Weights of a small mixture-of-experts language model, trained from scratch on English Wikipedia: 224 tanh GELU neurons an expert.
Below are experts of layer 6 (counted from 0) of a mixture-of-experts language model. Rows are named router (the router's row for the expert), up (a neuron's input weights, with its number), down (a neuron's output weights, with its number) and show model dimensions 0-255. Each number is 500 + 40 x the weight over its row's rms, rounded and kept within 0 to 999. Numbers have three digits each.
Before each expert's rows: a language model's description of what the expert responds to. This comes from a sample of Wikipedia text that the model never trained on.

# expert 5
It responds to: Sentence-final periods. Periods ending a sentence, often fused with a year or word piece (2021., 197'9.', hospital.), just before a line break or new sentence.
router:482428505541474501449501534481423536450448477540460470519530494470568529546524527487448540500546510524485532545484514435544579442534554486488506491485545457466438545534512439503528447569498559507447502528489458559554536470471554470528521436472510513518531428466546456496451429471476463441560545443581533537450479492454553511483536461447471510491504525527426549462583555533478441515523447463522542523577536470472560540442528466527448461508580559472525489487526550525518413471461469469458483541475515527455459532467554457474487438495458489467551468502524534516476549468560537513476516457533455488489446547553509427532534471459486511575497483510458502433551502500467440527519543464576449522439515458547521433507535450476525525511458456440520447437466489430537551467458498
up2:465554577431511496445517515478390516431555624527466465508499419482540494543525506501456452542528509438470482519533484477483564540478530434530506510532493498466502554454437552542451502507525496484431534470616470510545437496490493523463524489433506469522564526426444498483434480532526529507450502526477506418496547551546529469480455519457483539511494552488528435478524540490561491456477472469600560538512463494520406535519484553486448464483480554470540510483482522483511455512500450494491537507497504494504446465461545447549519413490464541464504541469557474426485481497507542429516499538506486537518484559470517486397407398510509506493530511483530523483516538559464516480566546474516531492539557426536454482496479531546464507524505495520545474459538445565482551563446488
down2:448508522490437459564567410515571484488484567456529504508458538526545467515483472589535469435451491532457536547546479457535446493508433434476581526548503520480474541466467463593503535484474507517508543530538445531527474490449459540537498500513522556474564512528499513472505501435542499514500546582468538516456507475476490476518555495520525525478504570479472517515483429427411526489420493439514518470530527546562511480478487508489501563507429556491514523472418411439496459428545467481400536449491463448485549525542529531597445500505514543433519432515464419509484515543499523518453502512477469484505512456519482516477497498603460484459511464445449478424483498497593448484495469502451438529542467521507486505504458513502497507482487509479510482578486577512496549457584559
up3:483534456505523534514504568471463473487483522472516457487526438536488503486490525430510463460493512362517525480448453522516481430466526544520515490522525458494469476513472552524454510588454470445550562483471480404540490461521534450550484493481575486445548513510516478562520521520504508486581481485468496528492461465551507454423509451473492580562515498526538487511543503485535403554504569461527433448512579546527559480495522447512445485531475470511478452527518397508412510464454495489432481531537474519483530468482502482517481481460527493492548522513576417528468515484499494480542434559560576440528482465552565471407496505527520457497440504441468451452495427555474478466552500475542546449554451554516497418487544494503476510466507519451464503511459487436521597506553446
down3:520422514454479502500509528526519585555507502461499480464567518457375515546488509486489481491451485558464568510497564546484543575530580472493505498483500571480482513426466576479493511498503464467505523426480487462448509525560525473458479502500534495502446484458473539530506543450530543454471414426537498477552580472460504527502476514495467500527504529564491519543369480462456555508564458555520474532516495502473505474538495443563523428538512518453524476471519524538582492487554532452487612543524529428415475432434485475436470510530536525502442450522482460479502479463500544489514582550555479496545489467488471523529502439480469524503455457542540531519536476499455517491495406453517410460467475490474458564501541518488444453485536474456458516579528469549564527472522508
up4:469489487484502505502489547482519473416450443438590412514415469538521493478567535521475558531529436556400529539527520476536453557530523518478490546568453477520442515536463585428491467527466547632428543523467545513501446512456484507517476494529481440509481454475563492416498556509530467432521499486451506536504443531460485560503543472550518460444504522563501533443559480503519469510562485570492507509481516506514501532494510516587470471588503463525482474504491530470505434499530512548525450470507459517486530479480471487499540507496578476485493507455530507461534536587514500527557467423550434464520506463519424570470508537475481463480542485438407529455527528501445521462491477504513501542594550449535475544541506500530516522474518478427527516540537459499418492428497529
down4:491448470503425484447474495494445471522471457454437517466442488560482521461574519494528510483459486486510473478578524522489436520420548494495506528459490498534510521536510490507470394539554444497526540531475472563554535489516467450430478541425614481422434481584468508539504499488535516470456570485587478484547523503442480526567415473459549593503513486463531522594498510506495444487446422543518564472568505506544486477498505503543482509489449503561573491499474476517451482479486519532406497502448467509451487534513493515504497430449524469520452535495423460555485472535506531524495510517479471482499536469497486592499471518488523479510492494434499459565539472565517639517523449532564473528495499480502526424555508513474522531424541525487543489440491458475504572517550526
up5:478459468523574480491449542498521491445447502567467475482448506511529492519555503388478467524467506527479532509472472481514414530481530418509434531499457434446514493544485526499470482462460517488517509495558423443494470526499427494513481507424519505519530518426553502588514486520490480491529516441506485437503547535479527468444474553482516430463393463485488513475520538503399469525571444586518481474513468437532476562510541516454513494540513426522492461511509418504470485566447454492512536552526547490566453550441468515460533494516520503444493516542511575586516550543483478492500483531544498471463531466559459563495415525481390558525455539445531545443516514478495510543583478535503522542516495492581513444522547543501502503552590498456462523473524500470500572445511464
down5:503381504494484470437525506516458554501482438541493445493534513556504467516538506474495516509476441543566474526559491531510484530549491459498513433525503564511559422602390537455575504532465500544510482462504441512530594563546584521488470479498403506523495528548528468478555562511513479537522525453474497539493514456526511509481439510476501515585475593435495502460519516427499510474591558530520533526441495517508519511526551415507576554495515539581494522526502432515515553506528465539494468428447452431502448576489548548555526482552506498620447534447505442579550448497528518425522486479457503516513474442529532443522480500471519540496523562480449463507517498483538533504485526458538499528483505505467496543526496506443530497457540479538489481520477454525461549500497524
up6:475482501540448505479479528535586488468534519512445537524553455481524493507498529403480509581452508430529473488502542459567567453484473419495548526484549513512487539490502463594551480482488490537446476465535511506467548481516441552487498399471550530513532518446485464504521481483539480520567469567475455529487577490485471497476499496497518490432571499424527528555514451540484542570493547541474481526598407444525544508579537469543550506530498476535459526484496486521445507515507578546520544493509599519533539493550491458457486464497492513459435514529499473460457603484544525423460535529524493504509480504517527474507556413483519536460477453596486470477550485440507462525533541500448537532494531558488501468562473567496470613539524453486506481506515528521499519386549474
down6:492485508414556477537434507517528478484498524480467569499550510562591462499475516533493546537481461465442478505460526517547588455473493557475430437513549498521464419497491490515481480491456473511574561498464482493488479527509505464539506488476528562492503475488508583481492476584473446523523442542506448458370497470555460489373549537401489462559403505571463518516518488561508520535560541481510554516550446540570505518483466507505445533513536466450574456537545461503455524480470573486544545465519485493461425455470512489543447564488481506521549524530503583480450508425486508503513610526483492554535504459544498497543484503532538536452509511508466478525528543514436481484508508537523490475526517577458560491484448489430496481483551499515476477557535466451473489531575514
up7:482427504467470509592440532468481487501537535527495501466524431483477489557524457494506564493505508438396589542434612523475548493444529523510493552570530482560515516470439508478541474544495588539460490476505469536488463531534526528430447561552488483476533463494515550499476549538464498469495509457487530500490429529562470525550529449504506489468525538506510507525511542488615504442488475428484506488534572490517591498501475516529437517502511507515519498551520571505460483553436519534430505425513427504529431506470527574458520456496464557520573456482474437520537507509478502550580408478494507509554524519475494507434485494447480439437467473492482561535544450475468513505456565472447497480552482501561541472517486504524536474523479491528498458488501588500498480571534380
down7:509406475466521539505513543494493521439509549486461427519512465467496502413491542486530478471520514474491472496502447552458558512533494500543464520528520476497513416445547539401520553482578443478555567578441531522473467502448479476512556461535515447535510552539553500467476501469455467515451482505521504436469568530463559497481523416392518477571481450516529560519505503503456512504462469477504528491476530611529476489484463471551488508545598544578481506491538499484508496479495443507489467564495528484502572467520536494497525548489487541561456496503474487614448462537513492488467525515493510478491433488434409555588548544502450517526420475493518555504465481485545541492508486426448505508546544562536555468460459514552523476583560475480580554467484521449450469474466494
up8:432497500510437469446544530498489513507407460536502575546542506542494516475463495552538548492498452503501516505562472471576487497418511542456520557540431521522470501535518544461533490498509459494487561496500464519475500446460431460521489530489562452522561512537555543506475471480535444493425504471531525483535485537448496507550543440471506459462503506537469532489472488478521483533497488535534497483497540401442543468480481460520453519484531540474511443549438541478464443517605481490558489530507536569468478500604405539412612507483531464419556500576577504482474519508480497455522542399517502511497569601456446532533557524434481554543444556458478450462525484536536459465540498484519505472466459542420492571502444523531534494480504468498480509514465515525515555537531548
down8:481510493485432520522496498521447500583569516598471533541556500459476473478507453523487436494476492479557540440497445558501456492498464478470537469538549502553497559493513499437498523525486510445537468494536617468522444501472475460435458510558486521481512511481450507482487499622523554562574445550532489485500448446487471510548479467452564491493480552461526493512488516486502408478513459574484469481466538507455499488617454539489487560474559534556548496459440490467485579514503492466459474441455482498476451470508534442504482531531542539575535485527461544477463511516477516513446432533510528489615490529490507480505456562453518491472535499454556507513448480497385564450466504512508537464469552495550538463534578544528442552482433547495494576480484494528440547533542535
up9:453510586505485479450519468519516474461460513480465521510478439476534547515505525586493526513543558448409560473495535503527519582505474464430446528482528474590486532471455417513483414585530492368473491578499513428467506549492451528518504458524555481486582473506487519516471496523536473556499461458506496528455507550526510566575476479510446458479546448468468524517523530497516478555591485504522483500443552491512533468501495458479540568480533609483475509529492500407492501455578480503487468449504498492495502530520571502500472450510463432546434584509500449500455480467551531493463508507475530494524521471421513435542516466552540497503546560475495492431531563549588538514553509443490505563501466436520543426534528430479514489479504490535503446513469537495490579505479536
down9:493506502455472512458524448544482578460558521515482545478506561532525458508520523474545456502530512439530464504527422560460499494435500482526438530485571460448547556447551465494549547482504545511535459558538502560539526459500517517491490477499481566507509567498488540542520445567419542449509464452446457462506565507423474561538519463557442502453535522532444560481532499488517434457455589469536489480566492459470467487505533498489448503486477514469524467407495545471468474436498540467518537462481446528581558458466478380506502522516474502505452543431570486529481545412482575460502533478470522462582562524502456483481537491492490562497460474477527467557513513473447514494487435459466557503483478543523458451493427541528433514463536505502493549544465489424486458486401554

# expert 41
It responds to: Topic nouns and She. The pronoun She at sentence start, plus field nouns like information, traffic, education, transport, policy, data after the, for or and.
router:488427509541478504448506530481425533450459477542468468512522491471569522536526526489447534506552511522485541544483509429539573441536561488489506493476551456469434548538510429499533442570510551501446504522484456560557531473470556464527516441472504503522534430457547455502448430473481463433564545448579533543449480494455553509485538459445463499494506519523431542460588555533478436513524451463536552523573539468479565546441531462527450467501579567477523485481520551525526418474456470475458479542476513520453453528469547456462486437498455484473543474501520532520472547466560542521479503459536454483493450548555515430526533474457486508572500482510458505443542501488460435525509553460572452524443512461546519436511538451480524527508461451439523452440462486430540551474462507
up1:472485533498502472508468535396509517502448564544471524476447472441483551574463559600505509491543487515580498526411491541489443440406462465486524475503449464439526525486512487523495495472499395485494539497504539510465473506524531487470443420510508475440496453543543487511454488454498477468569520441521518516523494530553487427463572577480494504544459432517555505475438522560526492506499501577427453501496573490481469504449425503483498424555458496536528528491529590478436517544461449502425540526525591516554495549457514442479532473527524545509521566500516528556414496474519465465458501523522483500429509461525538474551499519474535534455521572457436472468499485543478420472446572513505486480469488473554477430479534513502487517542496537464470467466455416555483526513551493
down1:539527466586512456486515489530461495544498443408440466459477511478496481480451460471469534502452500494405537563542534487523482489446521522447422499444466470558482467556507543515510478481503491459475498413521543451565530505485571505490461540533454552455500544532483586523494441510523489497525549499455485507527470536451483508508523492482498542461498493514480614515512491472461525533539555554441563490487538581515499527539492506517540472476583496528512506553574587520492594511460489521545485532565443450539429498521521544473506517549421497494479400446464461524457534492481516578534538583448473457479472503459437560525494480429526481501394497562519517533503505562498541434490478528516506474502479578532538511574477479546511486447507523548438564525526548470481577465466479
up2:524540510523432507459395484445518523536499499512435498532532505499454457498512491466541559467494562468440522513490463478571505555490466496552501504489580510441533481456419514501468476555482498498455472520577523538486545518458448497501512470474521545551579489500492525524479526487435493548503527482529455472470435434485499514541468557422463556512474528471496557549422468490409468501527432503535470513534460445555584466489447453465476519516521501444538556446522509532542508485417463529475475449505504526510457485480511442568602500536466448558490462513499570510547459505505519416489506517407434409498480504505482488476502527511503576437479532502517440490455487435434498592502469466482427563429525530485552463500519441574546527517556544464487420471540490526502450531508494
down2:509550485411497479458527535483534525474504480533555458511451539472483474526476541535506407503520474466514434525492600442503532522569442512488468461559514482508487476468526551516515546557510415516465530523497536557516520437465470477553464529574464541484506473433495433416600480530528461488510543474502522579481504469455516494496414473502548507485551543430497441448514574501563534502550550470527502582430486592529519512470544483471511540504499513555441460495485461451497462459552504496554552496495460548418486509588497496478507460466527525475483575490561443509512516561524464468494448510480602505503514514532579454511483506532464487530582549546487579522478499514546458461497509430515482512530543544558473465452481509507457482490463468412482463493497435451433516509562534
up3:504472458527503429489544560420424457457505518569533520546475462574456527466440538500472481507563515532460496526518479484547575509498486486540537466497462547483472502494435518507534475477530471505483515528536525561448494485463473537517564497409496411425527481545489556445531447525462484464571490498560537451440511549553515450468465484490456511553492491471479511555542579512540476460645494569501500578523506490456508524477454374496441582509518507515518555521471459447524483461529518510436517471501527492515461503521477453522444506532497574489498517525571537502503530527495499528537521524485436503474458465470513537491450539485561490452487475463533514454539500508533525492518600469569541562468530566483400472437475510510559484473443500446563464467535411494515532522545483
down3:487513553466467456486396435545443516584435538523545547491492513573465444474524542508516465503508508489520498477464543480487499504525467429496511499608444424482557498463495478500512498483520488551503487489536538491515543488528478511536464539557512552557510484480434467597489500469484494568572488533539474545478516469498512392543541466570496564462518449513523518508492515476543517481538485537493473553487510474490557510575521496463482516550532466523428452569526480524471499480535520526468513541504497450420566489508496543541509507500487505459508547492522550435499429514539488586460484431461569509404488586442571460459514402477523537490397437488508531510521511589538517469525470520496456540425542572466551547477543597475484448448503481537488478479509519474535554482529499
up4:490566539479548499525524518448512469525470533526515454434515541503479415419511451531502509451463470517524541460409496499510532460490542489451476458436538437554518457466577449469502450521439503516449434463503466456472475516521497599485631453498514499565515410529559490521544531498540464467571525520493521536503513470531530496504457477555487469485436511502516503442507554481488516429581517542548563546448452489430562535487558448548533491476450484490460596515533478512509476501462582511469487568497505570478536494518482471489525528459467424487439530548470444523491445510434507526457553519482441410523510474513575511481530528485483460454474446487460467478436499503438448520476496440457566536462464481549528497546420488527456535508510509454524427511477471527501519462524548
down4:542495521501497489529522522490464479488533516479542489502501543440505525411441476564540480473443519463523503507507504480461517454472455482473526548468503442468501497426459524534530472464520490445441503481524510472495485427521567523494477473448412595439516511447427499487456435547569447521511449565444470545487486505490520511544555510511465503401559468513502485396524564519498496530435473546488568509494505535528443504525457500471521533491550506476535529470528518485547501477430444509483441506500632510454528418507462604517478485525549580473519517535489532482539468553517531514432509483579526538539550530537455458524558538505525396515515462486547575523515475467457502494504450500500441489499510543465497523539600555582528505530536558534402480466487519557506458510462555
up5:525438435513478498514501517481465457478493438441486492531515477440460519595517490471558401564467474514440482512481483548500561492507462443532490504485511519590497473475506536534501492503443481483484583478512443478486544451425535500492529538441545585390451440547511464465481382461498588535445471534539526482497460543513460412427522575491506535542515476512511464509496485509454506510523450491480522523493481471464567536519465491486460585582509515455536478458468465522476463485539494469516484539511602490541490482394431471538543478531519590478455466501525468579521546487512497548528478502479488574497483471521488479543442521446517383512476480519512474526526477540503462493467496486426576426517464507511507488479552468516466521485533471482505572488468461483468463459465421
down5:493539511499530515500537521489554512529547538503535532519577521514455469620478542498542551529483414510467448470484504542509522548593487454442462470484542547553526550497497522495478529387456497488542526592490483465564508532441517478478412499510504484545408487511519587542491461461505565536509466504546479566472482535440496438450528446527528545444498542557467509506455545459521555478587587450471515575547449419493472480461512540547521465460500505477459455494519444549448500517494523467517540424439528454461486526436462486467454512518529455522531449494422545540498554509540504510554522492522473473515436520530514494475518461501541496548520493443521448470490495451465449468538483476483491471480547471558462472583467431434459453505535463472536440578512508521549543515513453
up6:487507519510503487457517466452486503535517447553523512523506469518502513476550458514459436513502456570525497520514461560430385463479528476485510477512485480496517511518441449438442446569470504511406526476472494510547564447495564516513424478519454545477481469431549477443528541520472508463515567490484483527514543533484437431474509545539497476526471454503457575508463499547471559526535549526499467526492580592440460505486497471528440536538561536462504476480469514449574500476550465523505539467446451505493446513446572488495532546596470506491437551469482453584498489450523461368550531498515456522445488544452481526483580484564520446510508483482498506411541531452515530506471431493538582514546489486488539470501528439596511509465496521542510485528443511435506562516439557
down6:426464565440510580601530462554498530468445573469513532442506426541477466549426477500501508480468481490475489479519530536540475454500520499504499451450549565533439470420452521528442458508483425429549523436511502442544492456535515522469452557520566401486460474495531515563539430466530610535509486476505515463500595527496496551520490486500476463493509508513501554497512474505503571450522551478429478442487476468433514524529492473490492480505526425484513449525490550568425433470566494529459446507480512513521466481490507407521434524497425447477486475512517486456447540467513479623486498529466486493518530522428540483488544520478475522483465591470454488452516521547528500555557402514471524465501496484506510530505468472482509452469504520498535481496538495454407527434481482
up7:486429466494472481561504461468490518486507388509507506487484495473483496522476534527499515465578511528531535532546486484481560531516507537396506481501541496515451571524552469467489466490501595505412549448559477470450520543548559497503543553532512554491488483470521509444534578446430521466531522470514486532416511479438548449486468469480437468535419505472501508457492439541497482483448506542545488459477578480512516541511495551548483516497555535450459517496546474476423578454440536432521481531545491468508404498475489467443617447489542558484486497464466562474492549484416545432473476494449455503482460476559424492585522512469489487516569443531525479451523537492470496569517510439541540569492527503501516513549470481452461507535482473511500444500493503509496416501497615
down7:515497459527570513501480528469526534492466470448476374488495498496511494497491415518457472512470541512471450528491460463561495499540556492451530482474529528471469547487444533450438560503492474483520530485553540506521486469518474441469588514531520434609516473556559541509503535482491479554480558485524466510513518444470604422473494564510463556471542523478552527490488494566463534547463409516576458463462549528488432517536486555478458547544575497477488465459483502541514515563573450465505464503487539494488404496505479459502492510474478479548501508541563557512486535480473501466544474537586512442531465535538592507545484460493485571568527490487483492463491455463482516529476504446559527477526417544495494474492608483530572523508527502527525434481615455498462431561473473
up8:460553485514569532463497485458537485471558513566507505503488547474562505526489465503478544505500509472473587544568473508480448514600509531487507494559473515504443535473457467494517545519455609426502512575482495500447445409518474523464507523479530549587511538520540517504526538489465418445522531490470506532531528521556478494552546446514486503509388481467478504482524555484498501531518459476588521513502517422475470549518468444496477472495515516486491497462543511492544511464472530483486435441448519388480489418446546522502467475506493467387525455525472497530555473474509569503548453516538531521497519441588548452524415421500485440546550541481536519458438475469468517484479438503531442456537435465524468413492461475487502473486455464517462506459529576574536557446505529
down8:569522498463510483525474505404509502538453516534534498498417547470455523539460474557506538508573450513508590536435542407468483586531495537542538518478617573503482504515552459542437458528524420464502465432510515533501483514445472420508471516468535559467548509419513495479494464523492506538435507548506462553524536503565474511423556537538466475529497511479530454513445523503562554531519522471515441493459481486491527513457443499522508591490496488450535439484547493547447519524533458452508484501494525559446446439457478519555504523485531540545456481451495533547469427557472465478530471493534517520543490462456547401553443540439569498498583493517491486476427553476494521572461507489534504490547488492510484497407502443477524448446549506526465549468486549481469463440505477

# expert 19
It responds to: Sentence-start pronouns, taxonomy. Sentence-initial subject pronouns such as He, It, They, plus fields in species infoboxes and numbers inside table cells.
router:485428510544478501449510531481422530447455476547463464514524491467568521540524523497437531497549507529484538546492518436532574449537558486480498482481550453457432549536506434495528435565500553498448507523481463556555523468467553465527516441481516503526531434453555458504452431467476458436561546447584527536451484496455551520485533467443464503495507523522430537458578555534476435512521454463523548528575542464478564542439525466526450465507589565470522479485529545527518418483454463465453480544476517520447458528470545461475487442496456492466548473499523530519477549463559538522479498456539454488495454548553516423525532477458486512570507479509458502434547497485460440527503549461576454524439508463546512434510540449482529531511464459443518448437463486434531551468453504
up1:534514523523560516502456409411526579492475487488548543463482542504564511499414464531500564455545503462468531450531498517526586471481440525536491495503518449490415529469480491513553525487462511537529522476501483452551493485515543532434505477482473503444492488575521532544506475463494530511454434472521505598487501442448509504532513515571554430500530493522500428482511419438404496427545430478480570525479524571530531479512589440498456474490547509533490472470498481541460467509468479529465531568475573509521534453522485514443509551490485522427485527475510419512475461443491549500561501431528470448534460568557448520527539513480559428435578457477535509517534502509422497475563485434506504536426512404422530483523478482448488528499471479505505459523517574478521548482496518
down1:505536489506387570497511505509445464468449520502496518456527555511476509519479575569502453480503547503535517433494517493538460514482491415511515521497532521527452521524498468580532520507548614466433568532423492556463489469488475450473494529489459468465490558483444422489547478518501432485451528411511446504524456454524536516540537490504495568485538452479501514474512523609384528517488524543524422479438524533401560539508558508501528423545449481490489509465541537480503540540468461455509475491515552487463462501520552496461508499512558429511489465417507442499369553529467485466512529512483418482514517519490462503489450528468531443580482530502520513484488524500477543498438531525467517499479525585459431422468536469474487475535484494504509493488465476474434466450516406
up2:509439578556486435516519536550450495488495532523468485497485405488475525559503457448492522519533492510547447499471478505484455383515507508478494441486496497496461486454448427477469492478541514537490457490540500511520569411462479467516493511535493447475584540543437537574456474502463478479430483535513575562484608466421534482424501458534466505479451549458481527544503605484479427485492446495461464559535444497470501564572485479492499485521436496475478447493497560562465503516517518480444504524449516465428487464461492508506564543530532483483434476517384511575458512518420508502546496576491481487504492519546598482417460470484567524470456529481535481520514457514506544481464517481496515450482503449505528456483455474549483517528495475450476516424484488586463409493518509
down2:463527542438426512510503565413503481484465547506501508564484511530535496515462500584453530557499538449567447414456505488502523496561575442512470513464481563455619508445495554507463503550527527503521531523541532517448506566503489527486534538551473501519525472474488515483507471497482520531523483549450515584445490458525580547503520503463448522526570455531519496478501478562486447497588528479486421543505447495521468521445468494504515500424527542455474516461477569524567461474473421527520508534516482502555408513522472479486547538523546535464540527594509461420516540480502545489518434460561510611509554539490539450507597504504524502548554455546536510487485494434499460483529437476478477500520547551454530458478468473479549483438592516443483483547497425490554515516505470
up3:534440525543458492520507511488535501504497497448475551455506504516465528466514478423488523530445471461501435498595461476447486502452485554515602493510485478513539455499540502514515455510453593423494500518466510478548559420448476522503605508489562480520451465485575520492467498439482481462463505410480463493497501482435505495491514492454498463589467470531466550546490514601472505542550500480438487523515433480524479572494521464525531567551525554434432476523434492447503492542419547525525552456398507522513521545516483517494434539475552504494484459503491442479503389611551476507475475523538459465490459539577435480491455480442492559505499526562520511555512525554501465549500499453527464485547492573516417503461548414473543496490517493510558482454487497521538461530520530
down3:441532509512480486487436487550533448479500460582482426506434476451518428462498449569516484490499546527497440522469519529537489479452471468455489518553432496498534505519419533503488540461481539478469465513512483456471496558582509443645517430545488588537477538465521508556531440498488451508456537512559470536512509588565518476500492543453521457493500502544538519477503539486441485547593560553526507526487559531480517445509556530500521461547435486515515508558457510507515425462536467434478451485573506510562449601482540518501501501448476431562568469445492528497446535514598484434517482493512492486446553485503485468498562581560454434544509478476506484537493462510522452465529458508534537470480475514488538493500484600512492510556496493472479517544432554455545557517516513
up4:423463481453421545568464529503430490489510504496520489532563520502515441570508476508478624467560508482450480547496470523504511467481539467524489377457531572496518496428524499479529495496515504427464521458455504485554520449537567525540519479455481540551541452476540404591483522570473501409508532474529507473584480449489448500483478502508522503480490514427524539466489460502486496483521571572490499439487487496439524471457545506533544477551574540611521478516550534484536480542423458536531532454474455475524493504509476547558484547490490430519516548433484446506503465543482504494538489544542532471470517552471523519499514499525493539552557531472542510540469408437512505527518518442537456464483503489497537419524525471436479446506502422440523570498527522546521586547545493
down4:513542432496575503526492546425517505437484514540511526498513479389468570494526474510531539462512467440501489491472532473486484493418451457424491490455496432565544527494468482460563501444562435513472501485583524431538464456527519506502496384478479573521491540421539445442522507561529532542487545518475500465453471527498488520435473517504568490489510532476541521507495529481540486531461506510501482447488484551485615493455495394517564487536452476529509444498483544455504517501426551458463449484494458525556523470520475432464466533522475407542527428498534548544534493517523472450444522496542425476575521457471491479508492529504493521492495462545522573513480500522390515470542430429503525526509499478445574570544526472554517485451479521511492494540451555444561536501490455
up5:448539512553581493529567556503466550462431517487476529523517476471500412525481500544511516471503492491527508505540472481477509520510497458524529473464520479501526478507510469524495520480551473554495522487465533539405445407458447449497450402545434471515476515555518410503425496476462479458490425464468529517465501497434500485452528492435510488518551562500547498502578532561585523510471530449480557403514469507417566504511553509519529410466577516461457515482493467519443508440448437511557543476535461515445462496516510467481479471552453470488432465513470482523500524501530489529492442484411503575484499550564546462506444506547516510574467478486539568508498536495540439509511466440508534593547549533543527496541529447495484554537496451414462431533490537444470498426477473
down5:470525479579454439515445511433493478461508464545506486507489519575497477567568448586531459494501555443501495562501529515450432571524476486471437506512440520437461513468508428541454545452554504515534499476514486451503453520617516525536490439493501463540494442531500539519509502488494587503446455531496465428559473495504459569490499515477442454502430490469568524522526564497486531550544518422553473446516454551493503515585502465547555554455548554498468557434545498549572495419466489477519529452496547502478468493543517403482562518500491545487598508446430459514467527493525557470566480491467468477530530518447533541458451450547504491486470508506543524514445508510463469520528462478536567466518421497544537512498546544543519432456480493451478510534415515510482515475526525
up6:432513493530470547461519545377542553520430472487538564532505505449526589484488523463499516440598491533455564529510450531532575496486461549479480476513456575472517549468470525534533489516500487470471456439533503435543488473559453455519470431512551472514545581539489489518494483484492485488526503496556481511508537470481514515502506510464529490528499451536482544527445465495539484539531530510551544501504411532524496530483469531458469533519522581504482523481529487452457491476500538486456495453365463525477535511586551518535477527519470475448527517454547549509471470463458505502455539411465434589466534482529461521544516516424459401508455522601542538528497501450431442495545386485493523554487418478475557515480468544489497536478532452514534461501574471521473448491487447
down6:524580539551537456496453521462514483386603557529472526534460468427488486505484587507543582509496538500500416478476472432531414558460523481513568568554526554520493502519524568459495565525517532471523505544511429502526508494541471601480511478396513483506492526501450555470469511465526523460526515463529493534433495472539522522468435514460495492551474476452500581522529546471543523494474522455494551542484517425513416409508503475521548493542513525523564482487424497533431468506531609496501516460443462537462499471465470459513506528521477533456458545466474516479453471467497521437442563568476553532446500458529448489506552498488512492477574547490469401516426505512556476540443476508487442462530463478479450567482527468525485495535473480497461539476472522459505504484461516
up7:512476451613437463550537490498510628471547463545505556553506555456457488543511448409476538492563527454531560467534555534496562466548442520470471485521567462530464533509504515488530452492504455527526558431491501524530506500489471540479545473510487529397530549469532496520518476510508449500498494548530503465502424463488551495499571504540516481536509470515540492530498490538521450477528528483504531543486493527473473532514523535496477503499487514505574547535398465432473494524454546495391521523502492465481553404477533495519490493469599542529572542336524553475511498548539573536485453485527523479478554547480500490464540563539471520523563490549447460545559517526492487483537517496475479480467508498494456537499519514513564549462398587494496499556490456468516562455520495
down7:546476488512472468510449440581506492432485526406516526581568527459544513502487594520512501469504516575550408491452464493489448483470494454499579487521473478586502477483460512491503497545523497444427512559458500536492550439485512463514543524530483488488490494453491526489488545507493507396475500465490532524502462483563448495430479479527522545436541464536488500492460434549496551486534507524536529517534526534482491481551440489489491447438518503552536527497609444582480519463525508556615490472549475427485519530483505486586481485526552516519481490465484486525525485488565458456522515480514481517471502467517455428466477442448551468483533474450450593524397482453517462496528464498544489552513508487607465454501474483528452501520540497473557556517383518478521435472455567
up8:464538471516392451476416537484553489490508460479513463505458513436454480517492526532502559448484447520527470563546555431527488400552409456501497524478501493480502562473483501498522446472464509480488457465542505502537526488474447517518571498549481487530513446503454479526477504485462489570492475570432442472481526483433490512537454491450516398514479483532432575520465526489443543473506437506517497497521485470470550504550530477474441479523542544496583464472591576477468483566517524519574533590529500523493519479533509483563539518421476443458552504476509525500469519532502589563555539517469499508481449481545425544538520571505477443524518483598541474450544490552511531528557453468520511476498451500515512549544458522519536518473511534465491493505418505438550412584560490
down8:538537454527459621486509479544487521461474488487477501488506531519485479547484479511556522530550537492549543505442477488478558475497519479516489507548522491492504518440457524587495500525546494443509455404469529493481482498472481520489458550485491536554436500512428503551599429540501504475548512576510535487562484466504472470526506476516534420503569480485551532565532496534456497482490567516479534530557459556498523418532468483499487404461518550426479561487472462565492533562490473596478470469498447480529451471546440456550462490459577517476511476463506503525478473565523464508458510472495483525478533564481473549525520544523503526526448501465557497508502485488432481500465493413471457460478518493522496489537487541519369499389521442574539511547551429502521531507360434